From a checkpoint of a small mixture-of-experts model trained on Wikipedia: 199M parameters, 17457 steps.
Below are experts of layer 2 (counted from 0) of a mixture-of-experts language model. Rows are named router (the router's row for the expert), up (a neuron's input weights, with its number), down (a neuron's output weights, with its number) and show model dimensions 192-255. Each number is 128 + 32 x the weight over its row's rms, rounded and kept within 0 to 255. Numbers have three digits each.
Before each expert's rows: a language model's description of what the expert responds to; "mostly gets" lists some tokens that are sent to it at least half of the time. This comes from a sample of Wikipedia text that the model never trained on.

# expert 15
It responds to: Syllables inside Japanese, Indian or Slavic names (Sh, Ka, ka, Ko, z), plus table pipe separators and was or had.
mostly gets: " Sh", " Ko", " Ka", " sh", " Sha", " t"
router:127071152118199147119141134107178086171121151103181113109087148128109113173170088115126094179136120158123120082102097214164119117109137129081144136156169117122135112142126102183097129131113111
up0:136084142111071164150108155087149183146177184086118115109111094147189092163131087069089104090132113104147154122153141132106159161099128083096128125148168156048133100125125112176143103089153135
down0:078090108130157160140110122095148083134122110129071164190130107146076169125140125111075148180112075093151134128149114179096147134109087154153097134128184142156155108158087142170126106145133156
up1:119141125091147105161152130088114109172167205069141078129139119181146143141125118032135099138099116111137136084078127098098187186107124124086151098105140176094127165142176151153120096106125078
down1:201143110144101100138104162173133127113090142089071141102109081083104187092091144126160147097140109135139081110190158135158135087115142122116174178092106137088083151118137118160124135080157119
up2:177162160173102139136157128132119117147129155150167134134096152143129189136140109159111083156066142090186112202144082199183131136098124135115130102125141108170179125121151180130179132112191198
down2:073148114083084077102154149159115136103129122148155135114106154116109108146131135144071167120138136125129131143138154067056137098162147166129106149164150058158150104099118162091111178146112126
up3:123121131064155179107136096118188135127109167127105107176121163159122140167129087167184148162048118125180176108158133148098068153077157122115121105157149111159125138130115150111133171158097119
down3:122146105120095142109109093165125134102135125095089213110156133133116104168147116077156149191113107118124196145161157127128120140122156150197152132153117145136119175166132123114151102129129138
up4:129130160166178157073150137177117148098165125171134094058148099136116138206146125107147200154130117090118070093104126099137076095060100058117144100173109120255103112130147103137092118096143145
down4:183158123125188131122112180119107127069169184199076113104073078129119168154136107075116102161145089124126165156115138115115169176106158152120128064165164084118139093063174097164135150154152089
up5:134126070177156053098099133143118134113142147174129115144140120168129208073136115144129150140192163111135148122157128149134111169100115132055117121183096143148097133150154126126107068173141137
down5:133110156143136132111124159140123110166169109178160137037161163106147127122122116083087093171123097124079214141127142114065149155124098102144150100089070104119117140105094165080134189128119121
up6:064108123092100090102100101076127130176092188125147155101149139157179176197141124112121151089087130183154125130160162167134158133046185084155112156152129117089104137095144096113144171178138173
down6:162137116120141169098145071022111135135169117161111133131096141144119067125158085118149058102137127096147108060175141174123162147115062163110093101127048123106097124120159142073084123110095118
up7:153164140123168129180100173125090152108183075130188109126163158198093115111154082098058044164155117123153117039066094174151149132099159096053174121183082162147116147177114115071062176065156131
down7:132130170175099123121108087122135080138098126141141123089135187146202133141126032148088133164137130126082088159140171130156139098072198126093113113201084140106109198129150080165123117115103144
up8:104137112164170120136120189130143104121108134138106162157102092182099147181170101115107116115140129139121089134091091172099125151094144116116082126156187123152158070105137135108131069126146126
down8:084103096137171125178085191154139150122116163070103144177112163124124207090141147110112115143159178162138217167134132133127102118135127118110151139132087128082199112107167142144082104187150101
up9:129099142160176164162109139124134124142151092145151144141098187113116090155137127120159116144117108117107123132132071121168202076128139162103189152098118134110135101165178111157113161141074111
down9:141115183088096146130090078149137086136137176161149182131080099171144108169174105112093149077134140162143150167102130113145176180099113148083122149121069101115128094126095110157091143108141152
up10:128124102117171105149181113122105122091173114078104175158148156160100122133116190138095086105192160069083129063157088174172191134114106131088139102122062100154168118133142094155107083167130188
down10:154122125118222114067137098098150153069166136124133128142167134104173141146178094086156160096124062194193137116186121154152122114160090182144153133123138128145094104153145096102183131102126103
up11:186098093140179146091100051083174144053112139129171081155106056123128128113137118041098127120142134189140109089116094168067170121109182159069111111133078165115149142154170146141138138137138089
down11:180096154160141169132047122165137095131062114119117155077096163105097129149180178143109188091152194167132109097177122179148088183136109104131112089185196097160070096162128106155116100102174115
up12:098144105116142140115127104132100123148145144063195156108127156139080139152125160145056140170073082132110074132118125144144170104125143112092113052124104127143092125214147087107125106168118102
down12:154141140095092121131167128171154169112175093104147114111110102136110127178101120134143140129140116161097213164200146081105150121082067100118114100204112102106120138143133158115099110137170126
up13:108101130112109136094126140145191182114053124134151114151100184135100140133085121059106086104115123140098156109173130098185174145131167142098144106079139114150145135082126111118132095127140140
down13:165161156058123130090139125139083061174141120176066195120138114115153143160197151092141135124138112114052134147145184096140093127085120096195135177094166104134074128153173146104105124149178132
up14:176171098083152094134117104087104176165142087094169102146134124078096145164154068133109085125137160178097116132124133090092104138087165139065124124137097164110144128102120143126119165104127086
down14:130130113138185138136113132126100173106131106122135108094142130169117075117100107189131125103116113118168146114187092124169075112179177196141136183172106111104158107118138026105160115152159189
up15:147110089133116152074108154096103119170128150107102159090136143090122130150201128089095175151133115159221178102129120151129185151124141065137163054079103135165102124113189112184145153125153140
down15:165114062100102196063081217126153113110105130163141169143143120112125148110147118140156166145114182157161142093139121120103178106163112115087149128143132130130110142128110204148114157118134160
up16:154137155146165126172198175135101130125188141189149082078146167160090131112142155099101139194052090117120150058179163208134103128149130134128209139196076121128117142119163142117077162106113200
down16:185120140178186111114157118224078123095112110093167106123161078130168113095109101132159083120094086179175138083135112084025126116199169159144185139122107100122119115133141146126131122075170132
up17:138137079117156108116108124110143161168115122172209140121111134168115124106092143108166139121140107078192151135086120146117093144146153142123134143123126177166145150133188120121176155169099068
down17:138141121096094079103170090183147175169098140122100062143157094155169095152220094130145079102160134110105174171154174144120154076047094093072077094079121121119123189116112138094098124140175129
up18:130142121158117127103097139113141086072201114077164120075102089152145080116204109135147133117070153117101205180213120212147116125130084130111102162107129177110101108078159116129116111171168113
down18:059097158159144114120170155117145124125152204081133135103158100095139187127103120147143050103126147162120116127133170129034092212125096103165174192121088133113096129092133107125158125076130137
up19:137111174113117123180107143171126143177110121142162130125096191153083137096131113159120105130096143140123136092163159136156108105112153093128102159101118177097067143165169150202075155070151088
down19:109130134120091165135145132133135122138173140043228170037113141114043208157111185131124095117164138097104133093134150173132162101132087143153132133149080100112159149164164098124140111109115170
up20:112074121142111180154162135069138084162184154091133073122123151087140140155102110089118118180150131118188105091139081097102099107097099120098102104117142079151097100094160111106136048164112098
down20:107113132140114133135085131166182161131139071100093119152142121083133093172117086094156159044124100065034120102131215121131136074134148107108111077138091154145169081110075173117144109177111104
up21:134116137154161118144167151137102104106092104149112162159146110129119085181114135112135080151114113141161091139154158125087176158151130168090079116070103064128120079122167109181097137126160177
down21:079117102122128103082121098064140153145102168132101182163148106157115121178120183142091158163128127110158148074106134176132083098117173132133117224154163146082160151180097134094166121103103138
up22:139198138099183163127112109113101132074122157047132112133062140112166080121107111145108108109142187124083125161114095177111167134125092135143158066129091117200112158069159161177117178124133156
down22:144081068130180092090102083144137155117121118165096142109174124171119160097167166139076136158112133128176087135127192137121108092119111138137127154124105169122110173123149103103140148153172132
up23:145147117143148164138047120126162111158094118112145128085164094132160116206156135101092079099101202149094135147140109045114124136151119127170159185154144113107206130157086169139126152062126179
down23:122157098151124134124147086092132145080125084174139087164129091135137077108119129119087167121212137153116151147100102130165086095121168173089140101145107082158127147174153093138117135139115128
up24:130075058093114059111100126121067138104123117104129107143181092102146142147124077150114074173093147152102176076102124178142121086140092150112111101170119093077154092152147138058107149118148148
down24:056169162158083158177098086130174080149103121174167100156103118116125163116153128183076129096080114142151068133121110090142129123140109124147114054105111104168137161100181114063094168152127114
up25:169162133131161124118070069076158138139122160156113138123094138148116128114152074087127116129147142153122099095099115118108129112107101127122138125180133125118114166162160103151137147176123159
down25:138166113109106117189128222146148172175145074106119133169186152151079092088092165167110127174123102159138083071120199094193198099093152082129040140145177180135157121119167107098095180125120133
up26:149160146199109124143100138073115148120106083078158069131094160147153151132125125144093138118137086113149130082110099149080112108087184103161141149189178094115161168117112176091097118144085167
down26:174156117101158163201070163155141158141078105020126144167117127163163146120158105120155133123066157176102130112125134114118128075190122116137124091121121200141128129175113139103112115087146170
up27:136107120109108096094130106145168113100118131178142104138106079182107079137125150153065135101138091080099138145185109169105183142134114100067135142193193109065143126129124100145115115080120129
down27:180197176173141118218165148146100153130104115128130156116130120095070102129114127178160164100114114164075170188163150161135138101099125143085141136090146176114095123125169108126069135162109090
up28:095113078148138106078138133110183086147136114156142131122119071010155152139136137175144086119071135112165122107084103181108181169060144131106148124132088112061163098167154157163136173088125135
down28:159147096090116110138115171125113059146070155102141134134146129112145128110124106184076124126157091135123114155116140121135177218124164110114139122091107120125185157137106128145156168117099096
up29:109141154087099127113122162125097153118139092128103153102100081146148153105115145127091130123090119089128128101128168163129114138131113101124130136117126128115143090083128132121171094190100116
down29:132146133083080152154137097138131130141171133157079189133096083165156148137148120101141138141124120114123136071123123116153148174143071124123164152150163137105153187146124107114156072104098099
up30:159121154099080100129144134190142116098134180165058143137093109127101135180136127085108169075099097194099070126122154137169109199162106105062122116060136095100119163155124153113140097113121125
down30:110147095123144102110080152140065112126085060173123119092108086106116155079105109128121076087100138148127120188182120130144148063127113097129095113157144043159155125123129107132169090127172113
up31:076120227068155161090114119175087094142164143097130076132114140081138110130055143137154122158115159101097034063114150160080139127117155163150114125114105118121159056150167152087127134144059141
down31:194113127169174121117135145100145151102116145112141108098117114095097134209181106109129082114061053124094079117122119120092143105173073104168158157148096144135143077139102171194156156199146101
up32:188090111126169167130152156097148194126175160131192152129107116145086184159086139103130141094168134112129133148128132210100126163151092130091163134147145150168145140105155121077143139147104139
down32:164151151123110168143164136129160167090170111174109198123189131112113111174086111122109088185112093130141062164091176161141111137143105188052130130126127137104122116155078154150109170105128131
up33:173118057097144188177171149159118118175120166138139101116124088189156137130121121066105177098150120128145105168133106171129113155157147121117202071130155068160129113141109109112066107099053119
down33:162171090118123129110121173137153136081098146084196119149147120154087118146096064138119101171170085127132148160138138130147102138106131107160101143118103127057156097116160136100182073100195158
up34:187127123135125155114092138094084112124102157113136087077164200104182153109157182140082136169144082118155170166089111137082177171135119099077157177117161154067144112112146108159187098150137088
down34:152074101108124143105170099130188059117156114102103086106123176183156195126185144129132135142188141181190107154147138148142144097144106129105135135115152109100138128112162120068146167114188117
up35:088149187068139112130149105122182122115134098080148146149121106122119097136143113103064149118098151101136082116130161144079139124119154157080178076093110110143146119159110120124146147158150098
down35:111094154119100100028129121150138093229154052120086127120169105093136172151108141081122196118152153132093127164144125129119146114130125155198113092205185086131152145186089162164210119130081137
up36:201115165149106185108136069128155123083167054138195102179065121178178083132122102165094082157136109124144136094149136110130147119141187110147087147155162086119168110092133114161132108160122149
down36:144106165091120115186121105114120179122088148095182154141148154106145149182094152135116131153100069109113122154152161065121174124095155131141057181100147148150112091122187148087128089112195142
up37:168078072086119145126196107144060146194183193115106157139098101181123163171176167151116114130115183127108096012079069120105179161077098139075120100145100130164150159068174096141158149105144104
down37:104110120108140117104076110160065133140088114238094105139143162145161142133126141182100120076116113107144096128130116128161122094117134154139094126131153167110113149132061095162141149141173117
up38:208127152132144153193146119118111140156078123150146130177126100141114122152118184080082128088062125168132165108072116113127126123113133163134144139155102127135133158140225146125102146184096125
down38:088085167104120117156141082126090126114100126151128137152106148156109098075122168107116105071161123136139176096123143141163106099152163116127127085092127140145140124142109166128194122185116108
up39:153089138079119081135135111143153134116156163097133112078036090139116109114164098109098132125229126127147109096085054081140103123096115143167091165113110057124136162122109065127143118081153110
down39:064130213152178120158121075121089146130174157153163161144143086082120172080136153126110075151189098094151077083060165145156170189106087106159169094124102144077110105185164133129190173145156110
up40:105103105093117102131092119188196081097160171131132133164119127156087113150172109115132120071105187120143126089126142147083074142150142109141122088123119139185081117108179107111121171152090148
down40:119148114186073149139109144084104073114086111123125141149115078173135120119163120161123127120159155106114096063065174141118068165131129130138110116158108141138098132131151179146117109125101170
up41:182149088136169148144135172101162077153195119136119111117112124137124109161122056150108107153105173144062157133093165142135152125140073133144173137102113098125139104097183142120115113178099158
down41:141122168218140140092159144094104139125148140156087171088140105107108149100117148139146097100171082146165105201100045131092212172108133151170118094069163160138146133165153117088125161159101130
up42:136203120105137142161118115125116081150131123141161149190133124122110124153138143119080172144129129147171132139131155168122140119104203126155138137081163120075084099081161154106129091174139086
down42:098117109158108139163165131090123156078124101147085113118134081107136064141118110125103152131105147173164111084102141133138107146097083095138071152109092155168140167096086119143135082141184082
up43:106098143146156103128176103147177098133123123131119220083088127158159137193166097130142119115163141123109132133143111140179112083132135179136122122114125078114078123113179117103087103170117118
down43:153144119091161167130135161162161105075094076113140150127209060135153173111129150158154149182161109127147136088152078104113126156139160126130195104130130135159188093152142102132145129064112114
up44:107117164171120139088159114114152119118129088117131096132127097199086144137160141157182167104144132158087156072121127160119106047151143137094120109138079107141119108099145140150117148096146169
down44:113198174127165110112121185141130124178137093160090148105141152152160099091130114188129083123143113120125137177112102102141117101142109109113153109094147133100121107170168115119107095128077133
up45:154118052108127133129150138078193104106106121101132085096078119145103134087161138091039157122152136123128130108093125127139157131107127159103142181171131138153167171134138112103120142143107113
down45:140143130147110130083063073070154120114085108127147124131078168132167146170125150143138143103099116092140117113114064060134075094124135109078108138163122110088185162170154117138155131105097144
up46:167106150100135129109135164129152105125055120135132037155146128155132115159185120107109161050134127132111149147117157148124127137037140103107118071136151151164098121176126121131149156114134105
down46:145132091113063181126146151125140085025165105125142087088125170100108143125134087143139123183104092109108057151134084091133105121084104104128135166092149177127166090125189121142108110051156099
up47:108099161120164129155101148129155109179144115149126162099109177148099129084120034114158149083147132126120089120119095135164114093134122106088101123198152118130155178157195143098166120183189141
down47:152148156077109148172182089103112137136160128097143198154108209094111109078186172139111119109126178131131220161087094116123170116119112142097121144100134091069172170180127163124111149104126211
up48:139158139123141134086137203172136103151133126162132118060145151182155127167111095120201064164136149133175157163173125157117133109111042100107190128137112151114130118110137117150133144101150146
down48:113135145162139181183165077126164134129119146097068099088096102082142116115118136128113116087114124140146099117131160074153134108127157179126147146187161131159148151079189142088114142094132146
up49:128126125162127114060146105126090059148179125112115125099159138128129142142165132121087088121124099131072084109154117177127113080160098112078089163143087054138113120127120159157147163156096094
down49:137142143106142112118109130128099110127187183141148133105143147130199097154151157113093151163195138130135160144096120106146052123105109151139150152112100112163105103174154135123089150166112123
up50:084124111133101140073150134104137129151100175109111148144112129142136093119102072094150123160054086103107115081126094108122153158154133126119105154191138076102122205112147071169135143099160116
down50:100144108125183130098121081121125107141065128092201114087096134109124114096113155097134104102140149178118176092169091157085142111135144153141167145147047151100198203061083168122105170119134156
up51:114109137109140169123133159180068117145142138179122109142133131170096128084131090154159125170107098127077167179148149119057139146149149114127095111133152166167112125133200133151101152161094126
down51:078148098166103151168164115114160123196109144097135116104080169106110076122127213136186124113103151124113153142122172095161025077164163152135141152142068111091099094125094144100152133091109180
up52:124138104129189092173129102167172204133127131113122169159131144157089153070159146146077047090144154109162079093166127142158108132076138161105130105167146088132100146134096149163140121143170089
down52:154145162122153164134153119145171180116140117118164156148150159105097119112181104164114116154126101152170159171193106148147079169141072109104080181071196112090153155125068152146081132112152037
up53:174126106187107147098139127151091120153141138130169144145177090162203126124099157151136138169158091115108137155093165153128127136096116124076096103142166134151146107140135150150103120150140123
down53:089146123106179096133127105143193132105117107139114113135143078129131094140106079144151154104189103125092088169123121132127118127130140149126106144091170125118166112145148117190160127155146156
up54:128089163158169155157122123192181152145114114136140098166112153167118122149132152182126158155088129120117142077076155155146136153104098062088135088172141129138127102087146158103090168094119114
down54:123156170164148097115165126121043100123177085120038068136103085153057116151087132164124096137120107132068085111122117116081153166112170128161123109159071110056058166152087156126172134126087153
up55:117162080144160150136146178156101121164192098030169130100133154174090134109141157132108090080171137150110199095151161102155077131133128139068126137099146122107127108080159131102105164082205108
down55:137169162125149107150252171161102151133142134148183155185130119148133148148107147175140114126085110103096181186180142149171132114147165153150115127077123167172089092146151105127124086100150153
up56:124153146152152143092145089149116095125161136141101099118114136129158087167147092108086197101177128120153140117128165103197124093113115092056149145190138145154166131147116208110085144136108145
down56:150135081153082165159104113181164153070086072139083129120200105131102140113117143114105093141080109145130167111103086105093109173119125171181163122174089132139099124148139152167073125099121078
up57:142103125156139056086096125128096051127141119040095167131106114076188137137136114149090152075104086166099110153153078131122127082158168099099095136110061130077131145154184134072133147118130162
down57:080139178149112121090107107104098126150109093127107067073120175168105149112122090165144135148102071094086123113098155170119133144083138166129095174164112155142126094096145179153098133101148129
up58:166105157187139167140134184105109152105102158107085093084124184126193098112130092119096085158102097130148168121133092201144145150111181061117109157156161143142127118123099078189118141131095119
down58:104090187131071074078139129154122088173127131121120114155154144118120074128169174092110110101134188147142177152115058159105143196105138133137136104145193074136078154087127126193085152104149114
up59:146079086114091113129111090138172139163132101079115140086126140181053106089167123160063106139125146152224153077132093140131136157099105172122117136140150122131096138107140178129144088175152173
down59:087139125160125094116143192117136196091163070140151110137153137099103120115085120144169140070105137100143157158085130138108129170137065131133129129159075169105073129156133101148125152038161104
up60:143142080174186124140109110069124132138122071107109107117094153168066109118158113109098161113122209115104128190149097179100118089137112136043171082111130134138085100141143065092126139082157121
down60:119075118162124094095123100076129147108113148097119091143086153100106161086071142101144087092107135133158108110085104099166100100171133135163164121093155073188118108160102135095088126136156138
up61:139047118180159122145095097172125159059110172084119145187146108117129108149123089166098109146119120136102135110090102116092138078171151114100072060149157096116141144137147123117157161086087091
down61:142183140072106125120115117105141184114119086098120122131138126165191098139102143154154132125159145166088162172050138099132131143097104189124137189083165182114086139107141132172134161106126173
up62:123086129149148134160123144149139129159115122124124141062131111135116079082124088142122135132104186159094123155124160208177080068096150156089086081118158161158085139137128151191093140095107124
down62:096116116148105121174073085103080166128116161094141161168157171122068129103150168102152171100106140093116165094077155127078142137095150106141109118180146056145155093085082125118133119129084137
up63:134110148118111180115086165124108125125103167072184105112098212143142129150146103123087184114140140104079133128094130127140139143111142098088104153178168101100120154136171132091087101124128109
down63:139118102113130140104141095145173104157176121100101100142122160114170153163100099108047154129112091174116151137122113134073128132074067122152190101104133158114123150135070105136171074196074165
up64:113096186110169074100162116131099125155154176052099142124126152227130094174145108109131084148124107117171145059127105155130183155112120123117175133125137116131103079233143111197101119130077151
down64:131136103115075122127187109130136196184162054131082184132089121068082117135154157110101122158078236143105149083117053140113085120132065083164140109163194126142148161141154127101110100121143124
up65:147109161171116113095173107125155140107122170140168079083110115083074165147109192139105114178163127129155079094129127114095081144140211178081130088095172158113078106133149144106126155151093165
down65:193154168122120100117087163126118162093096126124125151095116094113121034072142152115196127118136137160149152186156067148035087088145185086142091125033121105166100136085167136156130144119118022
up66:102109093100140145201096115093094087168113132107095095115170085113138124079139059164130144163096085125113171101153144174080100126119165166098126098169144101124173117090159127187106081043129127
down66:130052117136109151139148182106138210119093091076113132094143062084122134112128110112060159131101169149099147176141116115125091138158137145095091119138125126155139175170071205138108197165088187
up67:153144132138073138138152082086123113076102118097132115058123142144129159122085092108109091182111130140160127169157156170154133118126137200154116105164129147163112092079176179170175126074142176
down67:053107063199117093097117149141106123094084119143125152071137169095132127115140146163120121152129118175113140133146154132138141145117208121159212159096115118145142080168193203101157136139139129
up68:152132077159137194105123121072152082158116098094163066154091133167144146134119143118081095167135150096060154142146093155134122126133130094131142080102157135184155121124154093117132088154165126
down68:105183108170178100161127084100132145167126152122150131104080128156123147097160119169110134162149138098078116107146207118140178136178160155100119115126137127158130124168156134131118157156172149
up69:118107103103079163131101174138140151086101135148091164147093119093112143144160183136150157098120084146163011133170123124093111111123118153146101123148121093162072111089174175099099135104148113
down69:106141120087136125134153139128142123194129125162079178081131155159137123149118130155120106140160120106075078158150155160119136089119151096136096204108136164128120123125107090104102184159131172
up70:082135133164044127102154144190108112146152112092113139164107086106123154165158077147163126167129164100150068033122159170088162094124191159071177129074132092145116137065155132060137118162160142
down70:148172122129146111160093122155178163138170156121129121167074124148125142148040105118125104142130117125105149134095146104129175135082157118136142084198118074151177177147211108202120083131108104
up71:151168168090116131136145150092165096149144163100173112118050129089124091134144136158107109095108194113129114092102142129140161112077186117097152128170161176119143106068154161130123136141122139
down71:146131154131177164160127214137124079066096093156156162172140073156098126148144186133124175090116124072134171134176097102124147147123198176059150104070148119098091139129121115104161151121169148
up72:135160105105112082099082076136178110204123209122106094144141096100078053159121141168123108164059099104133102129141121144098141054127164176081175119163128121151118087156182110162149121122142139
down72:148181105118164072107125140043147111077151094141105112072133121159060124180089098110151143104166072158129120063126114158093160159112148108135104094129098097121141050158133144143139161152077126
up73:160129154201158146128130140164142149120119144062141101099090139140180124142121083096113115095114136180102193205078149106172107189125109156085159114159132138091078114093143107183157131165116084
down73:151128143216152085127135161099097121097135135116074113155071128129163145153105138092174106092149119139069171189066138145088152122113126087118095167125165115109096100129126136140123171149133131
up74:163191154177195126179178143148092159151136163116166139074108159099095116113186140106076133091112153170092105135129068198165136166119160063089084159120151179111141097190159126143153162148151114
down74:109166170129093113131096105154123064113159154055136206101099137151117104123077187100133167138188152093110107126164152124148122157158197116105150141126136124152161155094126122152129131113117100
up75:105178106121147144166091125133092123160078156091167093204105149106108090056131112123112134119198121209114138143097107185133119108157124157142170074084173114094102088128157131171124128116054130
down75:232096141095125131170166160033125103101109099148171162145172175122158074122110177147133089142075099090141162123137106131150148113187184149122128146060105168123082102115158184090206067196137099
up76:117172157121139146091103144140133124124073204088113042208140171146139187187117097151113138159151101096091126127125100121099124116093154111062187142159152136087108111100103160146093146157116193
down76:172071183099145133255163135102116114159138099155091148085110101100132179174061160086160129162187126150152117085138198122130099151095100134134136122101124105085128124096138135174139117099105125
up77:115109127114126120085137160116130124078098085079206128150136062117084069069105132092106115143098127146074117092091126149164140107178156211088130119184089184099130089147144103164128099150104089
down77:165118081131079193115127187175169128113183087145153124161079133142173133078114128167091039103185175163110103081133096159107093113139117144100148130171099123105122131097144208124126075193113116
up78:068088172133104090145116169168119113182111188140162154088145162109142111155098120132109106133152143165116113095066129122156113167094087102155137108128068158106156083091148200170184111139096115
down78:141133144088101102150136135217104081179163108121116154167108159068096115062054090199091138131109181067131097171064159103070178164113122088149128133136101147142125097113159089107140099069079090
up79:118123166148110114086118152070118137112182112103152131149127191126086088152110086190155185113149109148148133158107163139137165154132096112145143106131146105120112131155147075100086096125107159
down79:180146093082119082136101126143092088107121121130155141127142151147114168090125070172127123128100160129134060102082041103116154121190136172088098094182086096179115096139100150152165150105137143
up80:188096139142144126129098119144154143117139178123161127129130085193167105184149136154111093102093132118189138154095110223174150148106103129093098110089087158124133152144124126097114121103132102
down80:122198163090164098094083111109160175110118115166175104161124163105104106197117217144169155109108050115106099135099109226162123171132161080132136127117100121105166158094134143153151131132100084
up81:051157100113208154132142124064149074145121098148101084112110136129089138189167129065132184113100133199082082111155115149109154163069185146133125106088154106089052132137100127145148109113129076
down81:128123128136095158149119111127121071096120104141109156064164109093115085123189117062143100137133103134155148151108162150109166165147096112145169118087095173106076167124016102098178176117143133
up82:117089127218140158119111145111128079153118129134165098079148098135207071188083103094119162057140122149151159169128129105080116105079165156119077133126147104106107155169114125178173222159170144
down82:121158140182121103120176115099125176105161120155099161125168086112201104098120054088147131175150118115131158127172125184174180208085167140142121125128156141124160120075119163132124163103128087
up83:154097085126132119129165105151124125117133155107136100123149146142105141097186141139126095142104107118110028161145159195184114126169078141102134166095155131090118158098147089137062135098144145
down83:099117147103162107111132147119102171163131144137140089106179102091094108163132121133096179125141141134123144082094101098122148114116088121095058105064188096107107091149087142160103095097136081
up84:144117104154127073145100103104146142132128146141113116139096149142093167162059121144094146097159178096137171091194144094057191154136124139075091107144130148120145106157119115101053113151090089
down84:132140137148119129118172142117159158187157045133137084135107101141119151058081137150143128095139179204112125086170110129126130141134144158134131089163125127134155151175124138088109180108095151
up85:120098079109154123154164191156157230148159097106196141105112144135130144161095186114109122164070140118132104152112169105162106162147164090078131117093085188069141123138121106162149150149123104
down85:081146151149153121141143108111084115128100080169137136138153124141160056120130143197102075124120118155088204101104090125174146148144149148153160104098143144152082099073105115095106125072122164
up86:121077126164113132174152124113162037165173116129182113118127078138132197167162035147174063159146087105121077103172105137157123133103111131121103129089109101119084085171105146169104166108121152
down86:125152138197124141131120140163088102157099149135123154104187151095152114114148130099186148138191136158118117085133102158164107139107056097143169105153154150134122122108127115159115125181124110
up87:135122116191125116116119113074137173121126168203101122108104120080101116065135151121120122194100144100117066119105070124154148143031135124109114101131116196125113070171149135152138133138082113
down87:151115175120105088163102061200120066167178078117078067143091119118153165094123097162107133097080127148102102161149171124128123210136157107119141113164096134105155124073142213124108149120107114
up88:097053061160156118137129155100159182121080170085132085152104151171147113143083083166059138116110105127107130094125103141140085117107133122091173133112126130116140125134102209155160119133118148
down88:171172122123057115145106114115135126119131104186111133124121090103129171105155115106130065149138096055144131078173094119121154099085129085143151146081104225121093199169127212093142152150107118
up89:153072137077161106106139108141087150090106065116108093138119097124148120084136162155122129104137108131132151168187129111125113116191193106033126116127098109069115136178143106165101144126095105
down89:140091194112103154126192147096041181134126149122061128137124130165107145131147057159129097062147146122161101130129119152169082131130139112187144162129143105124134080172143102170158111155116130
up90:110059139133120150130179175125177096151105128078118066095139122140176102135191152150089089176189108145133115098112100195179118151126151138103134099134112166135087108236103126151174114155117124
down90:042084131162106193141095126113131191147142137140115142109171071157116146052099188108088159122166166158085110091140103124127108133118111123151183110136173158104165160157177116144123054111064109
up91:154166145179157170128069128121082122123091171106099149100146204200192127145153089116102169138098138147160124103064099198148086161100158201123140106155080139128130174114162132173171103107160107
down91:182166156100102110134150144123135094079092135144177136103107062189109146169088107115124120110103157100134138167151170160078074104127173151124154116242173199103104132116094112129132119174172088
up92:166133125175096153155135122138119164154106122143063121049094111073128132204108085094103193204118154163099085127144154133154131152082129144035111179108140127114111159136153104118155117180099142
down92:145172162136110132149132082197099093118146056157123187125130122127139092135112170087154184191104125125140100180102130119131128134132112040144169151093084044115130188137179093133118128144115086
up93:123085179181155119139118140138089109092102158072169143081116083138101145169177129081181210199125105167162169140164140141186164115056113118143151106096116141119088090097176142132100123102122138
down93:139118105124107156091159193117092088073123074126160143080134174130102101093139155117163140085106116144199109179193116066123123083170077071139110084154137158093098150093146196120114164096134109
up94:129115146149170098122139083070113069126109134134150131175157140128108092115129121128049155116140095132120117179093138149093099108078089161075048115117076145132159142154171148134130152119159096
down94:084164108127143116086147030095138176171126105088132133124078146158100155147178123125124143113112034157103104059148173109153163103116155131136127154079114091137134162125064150119159170132139139
up95:118102142213184069074123116146117109111182168151157123149168121077097165161094181117104111093136089099172148108145127119149134108177114115156108095171143151130115133091177128139102076132128057
down95:164085068131168078153138098135136129087124122118156129121158147110141181025119158150127125152118133139163143132145132130143150158158109072117129068105121090109149118081121119148121137146116121
up96:102157138129112178083082144120140082168129126116086108114140118155144106157194091113177097144093056140136114099178104093175085126167124102123165149124101125148082072175160159166128158170109132
down96:127159100101167079146104109091113175205097109178142137123105066139123135064129143122126107147103112146139113108184126147122115129170038134081072143129122124133141136078152114153045093161108097
up97:098146156107149175135137115123149118170113169097144132155083128181087112185084087116159031083108123129142109127158122103117212081125156142162179095133141134178083090090159113170171111120094150
down97:115067132139048103119068099094162151077164128149104168093191175165161166102118169106100171163125083118160100112060152103125063167162143132093117113053113109115119176142110082079149068094127187
up98:147106127081204167162143152122169109140113163112124155056102122164096094073125130139061091127141126148081031153151096135154124077101132119112143128136107149157124098079084068134136176208077112
down98:112087113086142144119144150166124066141155148139197188122123107120116097079091085101149148161187129163113149117114156153096111180154101104101172134168163186195151146134152092149128091128115096
up99:072149152138144043111127123054154123142116152143158104119081185129106093075101149109114125063178150126156099095094094135118100163143105091140189140098182089113137125160143187103130160103093115
down99:127175133111135091143154154117094118071147169135115149166083177110166126113150157021157132146116135088106155113147170145175178146083119158141111188195103194114060151131040178156166171147110107
up100:173157138183145150115120176145098133093140086131118127165130175166140120126148183139071079113119136123112129132182123149125113113144160150134159102156190170109137154144171137158170147146103059
down100:046138164102126176180173140122158115101123166098084099101111104131199159124099112114155141123186141105139162158156126143152120108148170112164134121127049118148134123113120180129151143106122196
up101:099114144131112132113046111130094152137102192108130159071117124077114159168177123077076139139170103170196102146145111088169140127105147106138154124174111090169069117111146133117123111117117097
down101:131114126100143111120088111153172059164129091179078102113114089046137111204128190157171153115126093138196098170149138082146108143166157153119101071142164151045166164153187095137086142098169145